python train.py --d_shared_expert=0 --norm="layernorm" --attn_scale=0.0884 --lr=0.000859 --train_tokens=320000000
Below are experts of layer 6 (counted from 0) of a mixture-of-experts language model. Rows are named router (the router's row for the expert), gate (a neuron's input weights, with its number), up (a neuron's input weights, with its number), down (a neuron's output weights, with its number) and show model dimensions 0-95. Each number is 128 + 24 x the weight over its row's rms, rounded and kept within 0 to 255. Numbers have three digits each.
After each expert's rows: "gets" lists some tokens that make up at least twice as much of what it gets as of all text. This comes from a sample of Wikipedia text that the model never trained on. Tokens count by the router's weight.

# expert 104
router:175081164159141111133117129129131110108120096133119117130114110068129145172159157129078145122138121159127095144145124113174181102131091142113135161148128154120158123127125160114120113158098149141153116121123105184112146125136138098117134126108135134156144141139137155179133094159098121141
gate0:146154094123113123174157142132082176106112127092130126162157125142120142139099095140113112115127122114125131136139161145123152093099152172125105134096132150178098101125138135099114118125123126155088141071135172120157137113124124097092087123152121167149114112147115122153129143122146148175
up0:098098148111146128102084116110162082160165146150107149123099120129097120115134133144154118123115151140155144132100117091116096173146120060122119117149102095112129179126135132142153147104112096121163152145124127111111097175102122168168172162102080115094122140100135119096113125134126121090
down0:109155115085099112132122111143117130117150141128170166095145135158119149159094111144189112090172126149130101137115134107102096104137115097109113112126131143165105118095132081105164095117093114169140146142136167142155183140141131116161140112144109093104128085185121156142122118075122101129
gets: " (", "See", "C", "nt", "S", "D"

# expert 96
router:164131103199137063117165140181104134108124044107137111133126130149111116133097100167103108125131134148120130136155133140103156125110117126140115112123172137160149112134126126132110101134108149122111137169129144130105139144138147149125127066143124182076102163125122193137155130131105113107
gate0:098128196098143143147104156072127151132144128151148158152091179104128158147149137177145104142127122089140139099124135107139129115124234127063139133108061119145096146123123095140213170090116095121140149106100131098138110116130092110117150167125090123145156125090181111148102118155136168133
up0:093158103128091127115132117097169166140124131159108146162142145159150126161133097145180172119119127150129078111144114121173152112148201110111155159154131094151073148131139114159124145127127153114114137138148177071091125163132149140137121153130126148154166114131135127099116124168127127158
down0:108128148120110119089123135151193099103135181145120118145166166130099096155179152137140130140142109150106083098130142096152135134162159179111132160114117109108107152092091125165132125138117161096126140118116165089112126146113111138147157171131145087087125157082152140134114136144099114150
gets: "\n", "\n\n", "\n ", "\n   ", "\n     "

# expert 45
router:112162135104138136129111125102068143142105068129130131112133145100154115120134134136115121117117117105108129150111139136103148143105110128177121127142111135143126139140119123138148113124109118114129103143170104135134120110169077148171095090129175133108131114145095085114138097135158161113
gate0:149128100156119123123119158142082120106128125115123105085129103104181133131131105123100116153116121128150139140098136141149102133177119046169111154156145083083154123112165154182073133125161117113115093135123107160114125139140098169112130111125109166136188139126105139111133141093144127098
up0:168132077132072108161106143122118137129142121128122151124131149119158087106116143151157135131118147099160133118086162119104113085160108111166123178169097082095168169096131163109075091138151127107143126137157123133154141106104124161134129120106129134113132160095126143109154117086145150102
down0:090097170132131103167127139126096123141157109102122130120119127142112152146134126138169093109148141102117156083160136144134160170110120143179114119150135126127155159103151152143132109159080106103089135121092066118159203124099096111123156145135160104131119163116106120139100144128126154110
gets: " to", " in", " on", " for", " at", " into"

# expert 80
router:164110132178093124141115128145116156161103101103130133069099120150108082131128164141083169091141119134148167145122131131125114129098064129115149121132117114116165142151159160099119099114086122160165124154122126160130140142125112097125114117158115095128147134165113144151170090133114121122
gate0:133111087127092091123110122121132116126100157099108171127111150100165117142132170093148143107116083181095121106074132138184180081115081127131168119135107153080117092128150128100139130167146131150175074136163132149079163129126113181089128139097134149155162161142122138099168084129129135066
up0:130130141149128101163146107086154092143112128124134165124084140149128149124143131142138151106114134128132113132131139108132150108098139154129132099089132119136105139106088076115112119161140145160120104132117145145167139158120157133052158145148165127155145078142111162155152117150104144144
down0:153145155132125110107128131098103133118137113125140114094145140092131139094100119120160151126147079136144135143106124107165103138154150147112124129113113101108109109072087139134121091126143120126143119113122080117100162113103123154122175130177144118122126139138095098123096128104132147123
gets: " |", "|", ";", "ub", " (", " Sub"

# expert 92
router:102106129113100152112067113122097132148133168155096113106145120159119165200136118142132109135166138121101155128143145136151076152133178104152117151125114181126098116142147145143137143128119109148090107119106125073146154150106125117128138109122145110174156116133142153118130136193141167120
gate0:150142146160131123105127128118145133104104143114152169127158119140126166130119106110120172118121114145105162142129116099122111156109123124128126136131134127144134098156155171131138134094149181154114179151118132087164144124132123115168140121088150139114132089086148107130131130082121135137
up0:135167117096126104123147145131111179144176103127144087138115150112131096138122138123143087143120161108132110116124105164137111102122145116152131118117180140125111139092117077110123100152108085107168094101170126146112115106157175110107156117155102104137127164146110130093123102174155097119
down0:095134133133169138122126177123096130127128117111113082110129130131122174159159082139137148164161106122119134145155107096125118164185108169130150097143118136128140154158110106093153148109153149120120105097133137125109154077109143124117139116118122165096144131076131090119123125149149123099
gets: "-", "ca", "it", "ida", "am", "th"

# expert 16
router:104139113105107133108122135109103122158115147079143192123115126150123094098135107184115142155136152109114079136110114137128147159126113146165137080099135142154105161168104179158096132117108162188088141161161094103129164095105087134120106112151130085103123190145110092087102103133132078133
gate0:117122160120144125116122124091127096150116069123144100184120088113147153132093112121122155119133145113159110159119158094106130156153131093111073142106097091143123149083145094156133148116122171119164166151150168108150132136096132120130131116155128130138174155132149140128111113137171106079
up0:134159142113150117136151107070108106172119086099148132144117102149138163137107118137143102140145116101134115136126132105106115146185157157117063120122102123138140146102148124169115162090132115121118138155155162118143109154117119108145127143121138133100132155157124118113081111084163115142
down0:143141114124107160164130150141158121117140117107135150138110095114136111125123094124135107129109058134131108135187148118159119117122159110124122159135113103103147119130117144107171168141186066115118153154146141132094092162136112131121111131078170144156085132146141137154108138113136125146
gets: " the", " that", " a", " which", " this", " who"

# expert 72
router:110157144090118137123118084102166074158129092124129164152152148105088158160138096150099123175107123166073086107107125139105125156158138140133091127142119123148122153140097091163120167124116124135113147127124112084141141120160134113128170135131144134077143115129135147129138129144112142131
gate0:139115144137122172123118127139094093123126100116088108137098103120117120153148127106095159119119128129083145172144150152107116119106138095166174128168099079113173074112152171145163088132120136143150158167112105115119116143096179116169118112173111160098132153130129111146164133182118090107
up0:177139168115141160090109115131148116124116094097095101120161087125122135156180123137082141133125154113091090130096141131145152133140146143132161133133110115124147093098133138129174132149127147137100142110098088147158155131109115088126156078158135129146121113138137133114149095146157117096
down0:122107110168142132102113137110156127110127103125117132124116124090110111116161138129116101132110142198133132130177147123159171090139082143153126138107123086119119146125113113088156132166131132139167105145107107157119110079111150070113131132134109146174163194132152159096143128125122131135
gets: " it", " years", " him", " time", " them", " year"

# expert 91
router:127127078120103113153119128102112144107112137129121104127145115164169111122078132122105109124113102125129147154131122142139095121120162176145154142171156106103165130123134130184109156150164195112072133141151134125118124125138151143144088142130109162108153159170151140136142090124091102099
gate0:100145153117118145120174143141120160161139121117110132128147101130108131152114085126095110168083116104154117108125118131084120131142085137144108091104110140145136158093136156138141142116139121097134078136141150138183115088077177125129111113148106164090111122101136110174150167119156197128
up0:126137143147134138115142147110155199157155156145158162132114178122090138163123094094163148118087095126128115122122116155133101144148128129119115127096096170132136145105162151111172144117058085105118140107122169141173091126100163143148114122109107162136138088108125118171116197153167142123
down0:138132106124077127139130094103163130129110075183146123076155131142115112167154119140088112155128094111122079096120152098143126137131090151118105126140132162132149130153085121180158120096146142132137181178104159151149122102145106125120133119126139123132151154097153172141134152139128150167
gets: " e", " A", " E", " S", " a", " p"

# expert 93
router:114130114132124114150142127152109111121140093101152095120120135135147147156115142141105147094110164141137111119076088086196140125167101117182128121143097102116130148099113170146109125144097150137134128181118105139098094172136119101135067130139103151105152125141122075138141087161119127138
gate0:128166110131079184154146131127156149131089157098139110111133130095089165125116123124112123159130164102070100138122103150159160104135131146119157154131102128156115116133197133139116131151142095130148145152101097073095132142125130129096113120153131127142124079123157111167126130160062126154
up0:111096172166115118123132140128117136121142140142139110163141088161092175120127165104169114125172123134117111163172126115138093178155104150129132126126107126118139114134112090075138091112129127130145140122125158144177064146119108148124139147093154107131153111159140131115086131100136095134
down0:113130143143081130151123142130097108139143139128164097112134161153121152172128107127156107141113118140122139158141095167124141127128101169152127138153155134097148120191139111105155185132174132131137146165102078123086116126127171147118102157109156119111116123104157140114144140131128156140
gets: "|", " |", " The", "-", " a", " the"

# expert 68
router:162124150106150171126138148167105109101111171142103200137120135141140191116118147166079126136112163131105084136129114112094153120142100127109094112119105105115161126149100119091122169125123144133072143133175142132091155135121083084140104097160091097152099120118149116121113157124089110143
gate0:100129066116133111133156154113166176107100096147154131152116114132099105161125142134125156149171122174150118150137137106109128152139125128067137102106116131138106144120146130153131092090120135174106135087117120077120085112165152139141079164144140123079114156104174166129149112099180114154
up0:125125060121111143127184182143129107121077138162140145112129141131153134093116145160095118139143147134091122123151072109109145151126100140095144089119105126125158151128156129117130118131157121177109150114130163111078111126145119110156101118148098097160085140125126165128121110093121127187
down0:098123086127148090124167111094137157177112103150162072107079127177110115130119171142144103155122093140092148154112174153161114172136185102104103169106093122156132136136086118158103154138149103118139148124118113156130133129111164116141173147136131142107112145155104123102137086110132154145
gets: "al", " this", "ic", " This", "l", "ing"

# expert 111
router:092101126105099121142119150112141114135126117150092141136138193138138148160125167144090120138136191164132163088165123134080173139118125111095156114131070163078132161124111111113092134120179089122119123143153115124088135097113129142129118141156148143142151088118117142078098126167108155130
gate0:090117126124138148108125076108136124150128138140131085131116123167112165119115129149121099155103133141172125175144109116129119135114154113128157108174088109144116138130128168129117142153144106143152133146132083141127118114141116110139115135150118107161155150135147154126118102119145097166
up0:087096111111139115149093139135121105075142115104127136169125125133138107128115161104131141087116124126117114088117119106152130115122113092169109123102131132114110087113121127156120092141140152149097110183086168134135164134132132151134128124088142140127116160164089109113191152149142138120
down0:151092108145173134125140100134108086080107083083123074123131156102092118137152069118074147154149132087113133123148087161175114134188111121109169135154121107143144114137112105132126133143165135151118112104154128134150159105129139131126153118138107134127150134116113120155118071122186128191
gets: "n", "te", "de", "ne", "d", "ine"

# expert 122
router:139190107107114129100099152126156164122104083115137128102160128140154128130170111142125127135164108159122127087162115132132138085151117164109110144130132137120115119171099109093118151204121116131129130127118129121144126127172091093142114131150122136107132146133102105151125105102164199144
gate0:120119147101161164087108071100135150137110172129094150168131102103133149127135094154115119094150164144125139092115126158125168089162155140137167141150128126152140145114125101124169166100126169153120140095146139059104139116175080090130118136146111136140109161131115118107075058145129152104
up0:162112114095132181101073083119129125104127141102114139157124109129108112146148113138137109099112166155135103112157151136152150110147155138095167164161148127104153103090106160073119125109152105099104164125148114131121165106110136120110125128101125118092117153116144118124133113150128164125
down0:130103129155169124117124095155092122124109133132097162160133174124147086125133087151078107135124111113112131149103121145164106100152154124108158121135197129123133161136131214084135122156111116146105140158134115138114129121176152131089129126142135087151117154124130127153104111121148135144
gets: " by", " are", " |", " were", " to", " from"

# expert 32
router:132158106112168144142139151150109128094147132127158190162119127143149117082116136089102138114134146137125101125151083115097115138140101205172105160090161127145116122117091133084133133154098151173106143140135111126164170107112129111164124144174142144072137135118155101128109143114086102105
gate0:136093126157144119105093156146138089125120125145090104155128118142077134147118143156110125106128101106135156094161154165139119118142135116122124138122094084141131106145140120121167092164158084092152134133098144156087064132111135092113102112122121116123122108123099143119133142162112087199
up0:136116163143102106085118064103136140191127131131112109157143080151141145150153132122130120130138128177131136102076133070102120116125126097136116129124109105136158151090136131115119143108128140171140169135116144163151132141146127119133165121165125099145134154159117115113171137126169141126
down0:122090157147056097111107111154135115160125156137107130142161115101101157129153135133157108128159156160124105148054126107104158127104114142080123148141148123167181100127143126123173077154123115122138145119113091146135119150165112133125133119101150095148122091119150138103154173123113135149
gets: " the", " a", " The", " his", "The", "|"

# expert 71
router:118114164109111149130181123125157144140123112204136123115116110174127145157106132130151114145107114145118137130103129134116162129122139129137121093136118163093154140127084094113150164160128105146147169143118134151142135130113093126138134135144144066165143106183146150127099120150107178128
gate0:113131140110116143082114134144174096145068116160170115126136087117141102115136131173150146085144116119107142164107133157109137116105144171144084123136113114088133184143131097135142150121085107135088160152106155101118127092117113108155128129203156100139128141164132072113110111151144117143
up0:136078132105111113186127126136109170153150126126086156123098168122131150133132167093104161121111159144111160085162139085112104127119126125101140126116131131140171136131125136131161128117183138161130091114146140161159122166113147151111112122068126115100153100140114189139158104144118150150
down0:119101129112108108117156107081128124136126121136145061060123153129150160116123070133150110129119115170142158153132082159176115098150153091147119176147117101112146102116135164139134116109176116159103141129121141131135148104124143105108143148135100156170115134124130086153124103136120094153
gets: "y", "e", "on", "ion", "s", "ne"

# expert 124
router:129111138170088134157115088143102120173120129121120134141099084125157171123095165115091149098108100137085136121095137096125131129113109136131135139123121078083130119122130137178115118141137124140086140170165079144158158117097155136093159160151120111108186188132141139116134141165087091106
gate0:106133132140135112141099108177166121126106090099181129166113146120173113089136170108112175116084152102133113151165136124122152078114169139132174127154131123155127152138130082112122129148162159120135166165141148134142105111119114111148141144118155101083133138146133148108129106119117131153
up0:155123139126122141087126147106106117127154154159113125087141085126093151171121101137125094138153123123103134084108119148154131173146071106127095118127128158123101089131129150135116134117111105124137088075130091114104122153133131148101124109149122140152133120113122128137137165163145122111
down0:101103130152147136130132122104131118139133089112109134098099139141156091108105148113116148131112162172135157109129142135126161113149108136190156123125135100147089119110120135157124116116087113104139119156109125122118147153089125156107137097154088086160106142102122108132151114142127145118
gets: "\n", " inter", "po", " Pre", " Inter", "'"

# expert 12
router:099156166086141150143108098098126166124096094068067129115141139116146147176093124150079124140133165134131133126138113142148142126142126135130110113123130150155150126110134159082133096120116119119144140165093142142132129121124134150084104105121136080138098096123131101123167134106151130163
gate0:127123108105131168172129121101128116130103165110118152148129144101135113145113146132115105113104169124137087120132155113129167156159101135135095082121093113110182146126086136125075188108123099160137161156130140116113104156123104131130101135131138115133097122160122142104195132158127117123
up0:132128083111106139141125135122137114103135150130151157177124125162153142163105147133144127088123131109138121146082154076120131136120157105149163130120152128099133103148147154154115109128143123150106084101173112066122099151130112152131165131115103150094121122178136116162142132103094118118
down0:102129110101139126139176086126155138134083120148083125118155183137095151112107140101095107088098156114108080117138121086132148111109121142164088078157121148133151101124134089147147105122116165136111180111127119134136117175170147136128114093156153159109135114153114131153166180114172132168
gets: " was", " a", " He", " he", " with", " his"

# expert 17
router:122095150125078133160132119156145142180116133145097167130120067172178138139124160180099095096110133129136106111181162105137137130129132154114151119127127147124130184109135098122114157161108126124100119166090130179146144191145098091123129116138139098100141101139176139102129131109078116127
gate0:136149144147124120145207156130141134163157122151154092120118170141159116122137094129155117147102118113130121125134131148136122160156139127109154139103140132141099135149147135130118123098118154110125133068136120131135137105104158100124172142112101116123119136099110121119143129110074117103
up0:122125119106129149193176097131128153139123154170110176118095084131166141160106151127116099149138131090136135074161147143123129174159145120126133130155157148105153148148101097135104178129114137090096147122105101149165140150128125118106165152123130123159129119131135111112122124088112112133
down0:123129129141130100124092082126139154143114149100133152140130139125124124105160141126136139126130123185092114109156147143138098082124124148170134160145108095109138168199114201133096125174103132151155167119115117124122142128154110175088107137104157150178168103115151127155131095092127155183
gets: "ing", "ng", "age", "ration", "ting", "ance"

# expert 19
router:163134142140160080114154157178102102104133134140146116098147085110118127132084176149109132137124120117155157129126119159140131148172077146164133114169103117118137139146097161156135097119081129170092101176151155140106112150114110100195130133177145102113117132148153143140149129138102139155
gate0:133136131100120068137122171139130146112112112116089162090124167125105131105179102153122166138170131102176107133104151142108119124089099147162151135134122123066113114142161169110117144108141173118159120106128125152115135091121105168099102106082130073076107136115079059138130106102126131055
up0:149154115130149074112135182142124108107113102120104151081091135115121133097136118161094147137163145110155126136120131169123128121123089167188161131146100141079115139159137185111128140105123171168118125149128119158116127089124097148126102107100132091105136163127091070156109088122116109081
down0:091097087147109134111136088131115109139104101113104157092155130149141189118135172118098140127100144114122128131147154129109136128101140154129115116095157095158138140117161141151144128120116146155110107168167117109132117148104117127121119175139143106104168169111176148106137155124099126126
gets: " |", ";", "il", "ul", "4", ")"

# expert 36
router:118127133086144132154136125116142140132119095100081115138121137112132186083172103114142126125122091156125133109133097149112120159157111166174134099152161151160141127109117106142184161140125154163100134122108125136173132114127129128118132133130203152119134161129116109104139123103155165146
gate0:151157140160091129137152150171107130149145144146163165124162123118124105156100118167134131127096161120118116133132111120140102156091113114140152126124106139124136130141117152106107103146106129156157130094160124118186102146137099124127124098113101124107128148163138087165088098128086113096
up0:131131089175131107133120122127146086084167122108177131118114103132145101130111160094125110109096123110149119137112149125135119079127104122080110125115127103130089079149138164087077138092134084108123123129132186120120155110139147137163124180133086136167126115113112137121121128156131106122
down0:154100130115108079134107141122152127102105139150110122166104202137132096118148123116170175111141148134082119101114155166100150155109130154157141156119103160167127125108121138161146068118121138120144162151101143149160084153127116098131160117124174152146107115110095118127162106110121123144
gets: " out", " up", " over", " on", " off", " than"

# expert 83
router:127143158154126102137161115075118166143111076110149124113138153116161115139108096110108146144133113094110162079127129128135145113092146112138109086150155077163108164140152173123095137109131156112163081161128148114107100115147163154063119119130116126132118131175097095138144161127128106133
gate0:119143108174129138132144117104137149138096121096119114156060139117120149148125099132085114121154122110103105117162157092146150103107078105141097150113087111125112104083139150118109173186118109152134152197122116093094135136134158138100141110135124171107159141128110152129125107174101136169
up0:067138118140183122119133134149139102098145142131098172130095100133120156108163102092159136087155148147115174151091103085126110140141143057099140127142150114091151116135097135164129079124110115126127124097099132114111172128117135109138132157112114162084169087139134148112141086172116154124
down0:091131146144111114164156112153144133137094120108115096155130112143110103123068180113134142111137168135119122130156120139115141138126119105145137122157096082097123108122128155131156126168137068166123105155161154112072133147122099137126130117150121141132113109094074107105110112128110115152
gets: ".", ":", ";", " (", " while", " was"

# expert 20
router:159145128178155080119128132110137130159154146084170138147145163130119145136117118115116151155135124163145088095110098117138139157164117138136136162124119093098113138153112124122155089124076194172115147181137108087120128105117128130156104155141127157091167135124120141119117115145108120108
gate0:126177176095128111131122106140140101133122101114116126123139141081118114082124121092108064153133127127149141109161180149107052132160098121138131128111095092080143130112147151108100116098129097120163092150144074170191119135074143129118143102137150130101116123145107132117126112131188142088
up0:134146148127129118166114119147135075123083100099125140130126137091112119080081111108113075127124131150127137110153178172098085144160095142124120148099104087108135114104157151149116143117111110128148138170153078174185120134093143117150140105154111121105117145155123150115134128146133115095
down0:172148151094116165145097096129169126066142145119084101125144109115110180137115134126140105130149162116099109111153171091135123109145158127157162164153134090138131149119108101119118143142173107114120141142134113135147124148109131147101160130131121096133146094131127116120099143155068084158
gets: " the", " The", "The", " United", " A", " \""

# expert 112
router:191100125171128099119119145122146140095109099089108107113104106112138121101130127110117131127153101067126137175121092125156172136118095100185110144097159114117113097126118151112137132150122119156149071147099134193167140092124140149083127097154144114133126159154105133143149173111116103112
gate0:137152114108153131137139166145124160136116118182150166153141125118113151128173113165140114136130149140162125115143154105121107142142153142070135116133138116142181112164145097160121106108155150109093155132088166107104126132150113129193125131080123146138154079126115110105097113143150125139
up0:103086124134079158175125116165100053104146125085155164128124142090141113114125176122130125123136128156160141125186124153098121145123159160121156091152128132139151125126147133109115075097121161120158134110122123101113111170114106090137138172114145111161109117096123166131112137154108112123
down0:161134117103145133137164099137077133133182122065127096110075118160118163126108052095133133120122132094143122137150110104155104114116110101139145122111164108112094139105123139115146139152092097131131130169147124176159110077145144093116123124117118139136146138142155182117101106121122134088
gets: "-", " (", ":", "|", "\n", ")"

# expert 6
router:158090133175125075131129131165080132152114092112151087116121131128133132125122119131124136127146175148129097115135129138095151105120095103151160130094119123176115135118105148122144098121111147155129144153089099132087104165144113138155090134078146156093120161153125085157106147126150103113
gate0:140109087136117135105091140123135099118116122101143133096073159133174086091139167107109157121102161146126141069135189137146180132126175093119119111134132108146199121154085154126091116086163138140141101132152146108100089134114129107137119114131137129120126179140108127103115106104132128042
up0:130133153103191110203140118110162191118137136136066147153116083115146122143122128089108113098093121114087158099134098112099148144093138150110113114153113143098122145090119108184177181138165122086137174121155127110129160147103095158126115140120071095127102109128152151095134122132155148137
down0:141117124166148179131144130119098117121130066118136140152132160114113123134130166114116113159095120124139135140137118131171169112136068125085141144133148170134105144159125143153108134155105091138118163137133142102137144123095174103102120113154134124136161121152091148109112140122179121097
gets: "=", " |", " the", "|", " an", "The"

# expert 5
router:145099114164107080118111144131061113100127061144098117101126112087124129094089132114151131143178150110113154131133172172117101126157123126102090121138115135139148140170136167120107087128112115165159104162138111130104061140137108153080133125166115111099127160133108110121140067113164143141
gate0:150133153164105143138122083140111135151127113128169141107125173132093130158124133061115172091112099142126103092140097123102178122120137107132134135135131144154100146135135152086112130120179116134167115139129105123160124163136093151094164137144104136122132172126094121170076167175112124151
up0:104118123093122117115141148150165179113140133120119163163156114134165109112150131168146122148107130102126130173076160149174092122099137143162151117100141147104174095125121116147132128134108133115102130088141139134143109097143143116146135095108189146118149106138161126104168144084133077057
down0:098162104166113135174131173110120105119125110103137109117149135137131127117131166171104092128146132099138123126135116115158086150121124150107109121129096211112125115129198106110127135114143108111117163099159125116127122160155124107148141141129157142090117115139143142146118190094137134083
gets: ".", " |", ":", ")", " (", " :"

# expert 97
router:105132143146128112154174097079098149116086104155131148123130141096164114136118111134103160154118116047131129118145147126108151083128152134120103097109153102155106131140154127115093143135133154145149098178159172111104108117139159152076109172143146134125130153151126097147138114140114114147
gate0:070158135066131110154163107113129161118143141119098112126121126122133119142116068119178073156094144142137115175099129120152137089120136084075087101136152151127111139132172155088121134119150119160114098136133134100136146104112116155129093168130152108168129152103123069086134123094147114160
up0:086162136098104122121165093104153146139130126087105123146099103127160125134125123162187106097110119102128135162102196129173130112153152092105121124122141151105154129102134148101117158110129111145117107126133169127122117127100158134127123193129128110090122166111149131066110126106140134164
down0:132127132102128103137138125144099101144136132118101153095128138120167142124116119120107147101134065156159113136144147138138110159128120141153107093142126134133162111140139121126124119148128132170128120166099177042159129104106145124081040144172164146152136101140093128107207164135125135118
gets: ".", " but", ",", " .", " (", "\""

# expert 102
router:099127099123106141147098138130134073146128184136111138129112134171117118153116120150111124162129125168149110128103121141116163138108146133147135103148096112130079128182154089116105206114120098107115117163128104138086158162139105161143135156143146124164163078136121131068096166153075131126
gate0:102106121112131134158152138130132143124097132104152140141127180126136134125150164139131148131158140158111107137166102128139130102135114114123179127133131152087121141137173102111065107130119129105148096110081145093104123141095159120144158123099103108133160133153117127114139133152110118100
up0:152151123156141106078123104152115144143139128133103126129113079122110131091128115111168130097132101092151159118126129118112101179137147122142118145125147122158137132111121139119184120130121118131139150097118121158197114117154138135133117103116158121109075112113137116153134128119156124154
down0:136199092079109145142101146128155190126120133135128167108131151106122107145143115142111128121160131142111156118092107122143117158128147125129127159125138084100127134108138156090124166128149155145114121144160141129108068171163125125121113117121088114124106145093111119152140091090177148153
gets: "na", "o", "a", "ie", "one", "ena"

# expert 75
router:127080106170154114131119178131111125089134159136110172145132161144123147159091109154118108144153123126123137112128138148117123161108096150106130146126112133119120119124133142146100073122128125150099149149146095089060143140144122159139134170119106163135142127115109121116119130126127151145
gate0:125137119115158184143178157089130075142120083143115106120157123096109106094113090124133175134140164093174154159115081140148076152140172152111149122098092136125099161112153124138151146167152148098170088126154159162112089088139136099141115141164134134129093158130117133108131114110148093115
up0:122157105109096123108106108147167185136137099120159128144115147130183147135153131133151118107126131111128105104160167107137144106122143127145140135155144141140156130145104109111158136116145140181107185085098174142146101127154101147090108064114150121141128123124148124182142154118106146121
down0:155138134134138120079130076136131105115111157117091119151184078109143101096094126158122101130154118163126155133123140175160137145144163144117134134114131074125127152117107112103110070163129138102148133134135146101106160126144101165111160097109131149092081101111122144183112098198114106113
gets: " the", "ko", "ck", "ick", "_", "go"

# expert 107
router:119145114154125128112132120114128119153109101116128098094100103155169122108139117113120137100106181158130128152104112115111136121126128147150119125169163106133095156111154129130096069130117127104111131171164102145113136143163107173135127067131112157099149146181141131133137111165117157185
gate0:177102163150139135094102124155071135131119101140146115125119065114113125129167166116057103127161122137124181139151132119121136182136151124141101119122149181101191129169080161118130167128136140105117094090122183156129111085087122141137143139112150132158109083136101114125161127133132155090
up0:146107129158147110125122129120119135135094094133128096086109066132141122136139155129115112136134139143134162121157152124122175153120130122131114133146126149127171153150097143082132135150109143108152120126162134142116100109141092150147158110170108158140123128133122159099161104162112176179
down0:124128161116160082112121171123119122137181146131103138110131129097118136128124119137147154132153150101130124107144132081127142121146152165108117145180131112166112112138128137164133143080151127126103133100141117081117134078133085105146148166119124090106157128113109128147130107141147145092
gets: "|", "=", " a", " (", " |", " in"

# expert 4
router:124162128124126135139136066086152171144108133145126080147139131126138157142102096138149113123105134154127132117141160144123140149105153134089101130105132151104167140146134088130116157129119093099148136127106127121115158150148104161118128155124156073136157095120123102120132154105136158088
gate0:081143139112156133180135143097158154145080110121093115110113117150164107124152095105158064098116123161137120133158085096158161122178137127119140091088093132087129106112167160135145133093159114108125107152143176148136109146144146120150106118166121119161140142151170095147118104120157149168
up0:114098080142108090105156141143177135097138188164109166134135117189153090122111142128123143142160108148166089117104182121106099179101130127136133156177146151111117116147100124156136121118112144118125165069104105097149133141144128114095110135073156148147141110115122174121139103135112111146
down0:086143140110133141161135103102093140168128127108125075130127122134158143157122105151119103102121132155135131145104130138129069102109119112180125138151148154097127137096132148116148159107138112137147120110079143132100148105154100109118118101164170138149126123119153102111159112120093150128
gets: "ed", "ing", "d", "s", " him", "ated"

# expert 89
router:129152113118100116192123106096095120179116103134126129102136115105136129130133123150135140106162131101090156111139159152113126113159151125148098124129118139129165080105119154082108112135108107120089150175117128156095113114110117105150144109164110134085136096136101078066126133115121096130
gate0:108133123134141106153151167166119143143143138095149137142172174100130121140127084143121167150121175140139186121137140179119126107179156125106119131121147149119129131100117138127168137172154133115075076115121081091154087160134165082118129112090110123168118159105110123109110087133090122140
up0:132142125135121128180149164141104134118120121135151126131151168091148123143133103153119168139102174128139183112170126164087115093171160146119116140127128155133125157107121151112128131171134135137070098139131075101150101163136168114150115124115108128148120155130101097105112080136086113154
down0:122137139114094145168131111145104137153148135136120110120094139140080123117095134119127135130094085147106110078159154127104149141163151140116098164155128095149081076125086084145166122125126167167140170117173146116151168128099143161125154145107120132164118145148112141142136149149072112138
gets: " as", " |", " was", "|", " the", " that"

# expert 47
router:137163122103173139147154086096154154141132077111134122119126172130088104143164118170160118135136138141091135121163190140127142082122104145116094135119152129083149116150127165140141153110099115107122125164153127143102187114137135155072166089141137110130115155151136093124119132133095160099
gate0:112118149123102128125130126138118134077135153151149190152143135095153174116083114118167156108106138140139118150103148098132094060095134151080133107130117138120170139060129126143110129101140155160114116115137169110143149150137120090153152117124128147109137162118149150143146138136094102141
up0:158097135148128110127091141121095122141150097109119111132112098164098107174127153134164107147098132102177170173147154184090118132117133110120153140138107086118122099125124152128132084111126110109127152151135128065151110146144117184136097121092130117113084106127090140137090134151176130095
down0:111150105136120103153156108134140098121131142155143129152117153136114093162121140158163100137121160163150158139112145174139140109117136133131128101122115146084101089142128126143136091160136151092146120117147101141130077138107132182134197123097074111154143088103131104199157108155143116118
gets: " to", " not", " also", " be", "ly", " was"

# expert 41
router:160117172125118120139138141161110123092109099122144131100159146124148124140135164161107160141133134114123121156127099142145143122142076137143148138141152149103132126143083149121144129113108186152134144163107119095124125104144152131157120111126149120115126184094126085158140116156124164130
gate0:126157132134149133142161151110129150157152116100114114118127107135155120122082112097147123105127123091100136157105106128131138138151068120128118112114120130120091113114139109122101137147132164108093143102112131142115117162100170112092091105135098167140131109157142096153135132136143146128
up0:151119124126104116142107114153124103111094138161113134148129155166112109147184130172111131150097135149142121140151163133137135102081174143157096153146152096115153139141115139114136113109127090134181109158124135114137134085151099134169177146128159099121151144117122138085125145135134126098
down0:117132116157165179111082125158136127130149148110135150119115160110113159147129131074153146088141088139151149154124079129117130097128138115131158145099136172111124140132134096153139150114115132157140138142122116144104127158125155103075095139145154184131114131111116132152152116105116125142
gets: "-", "|", " -", " It", " died", " 1"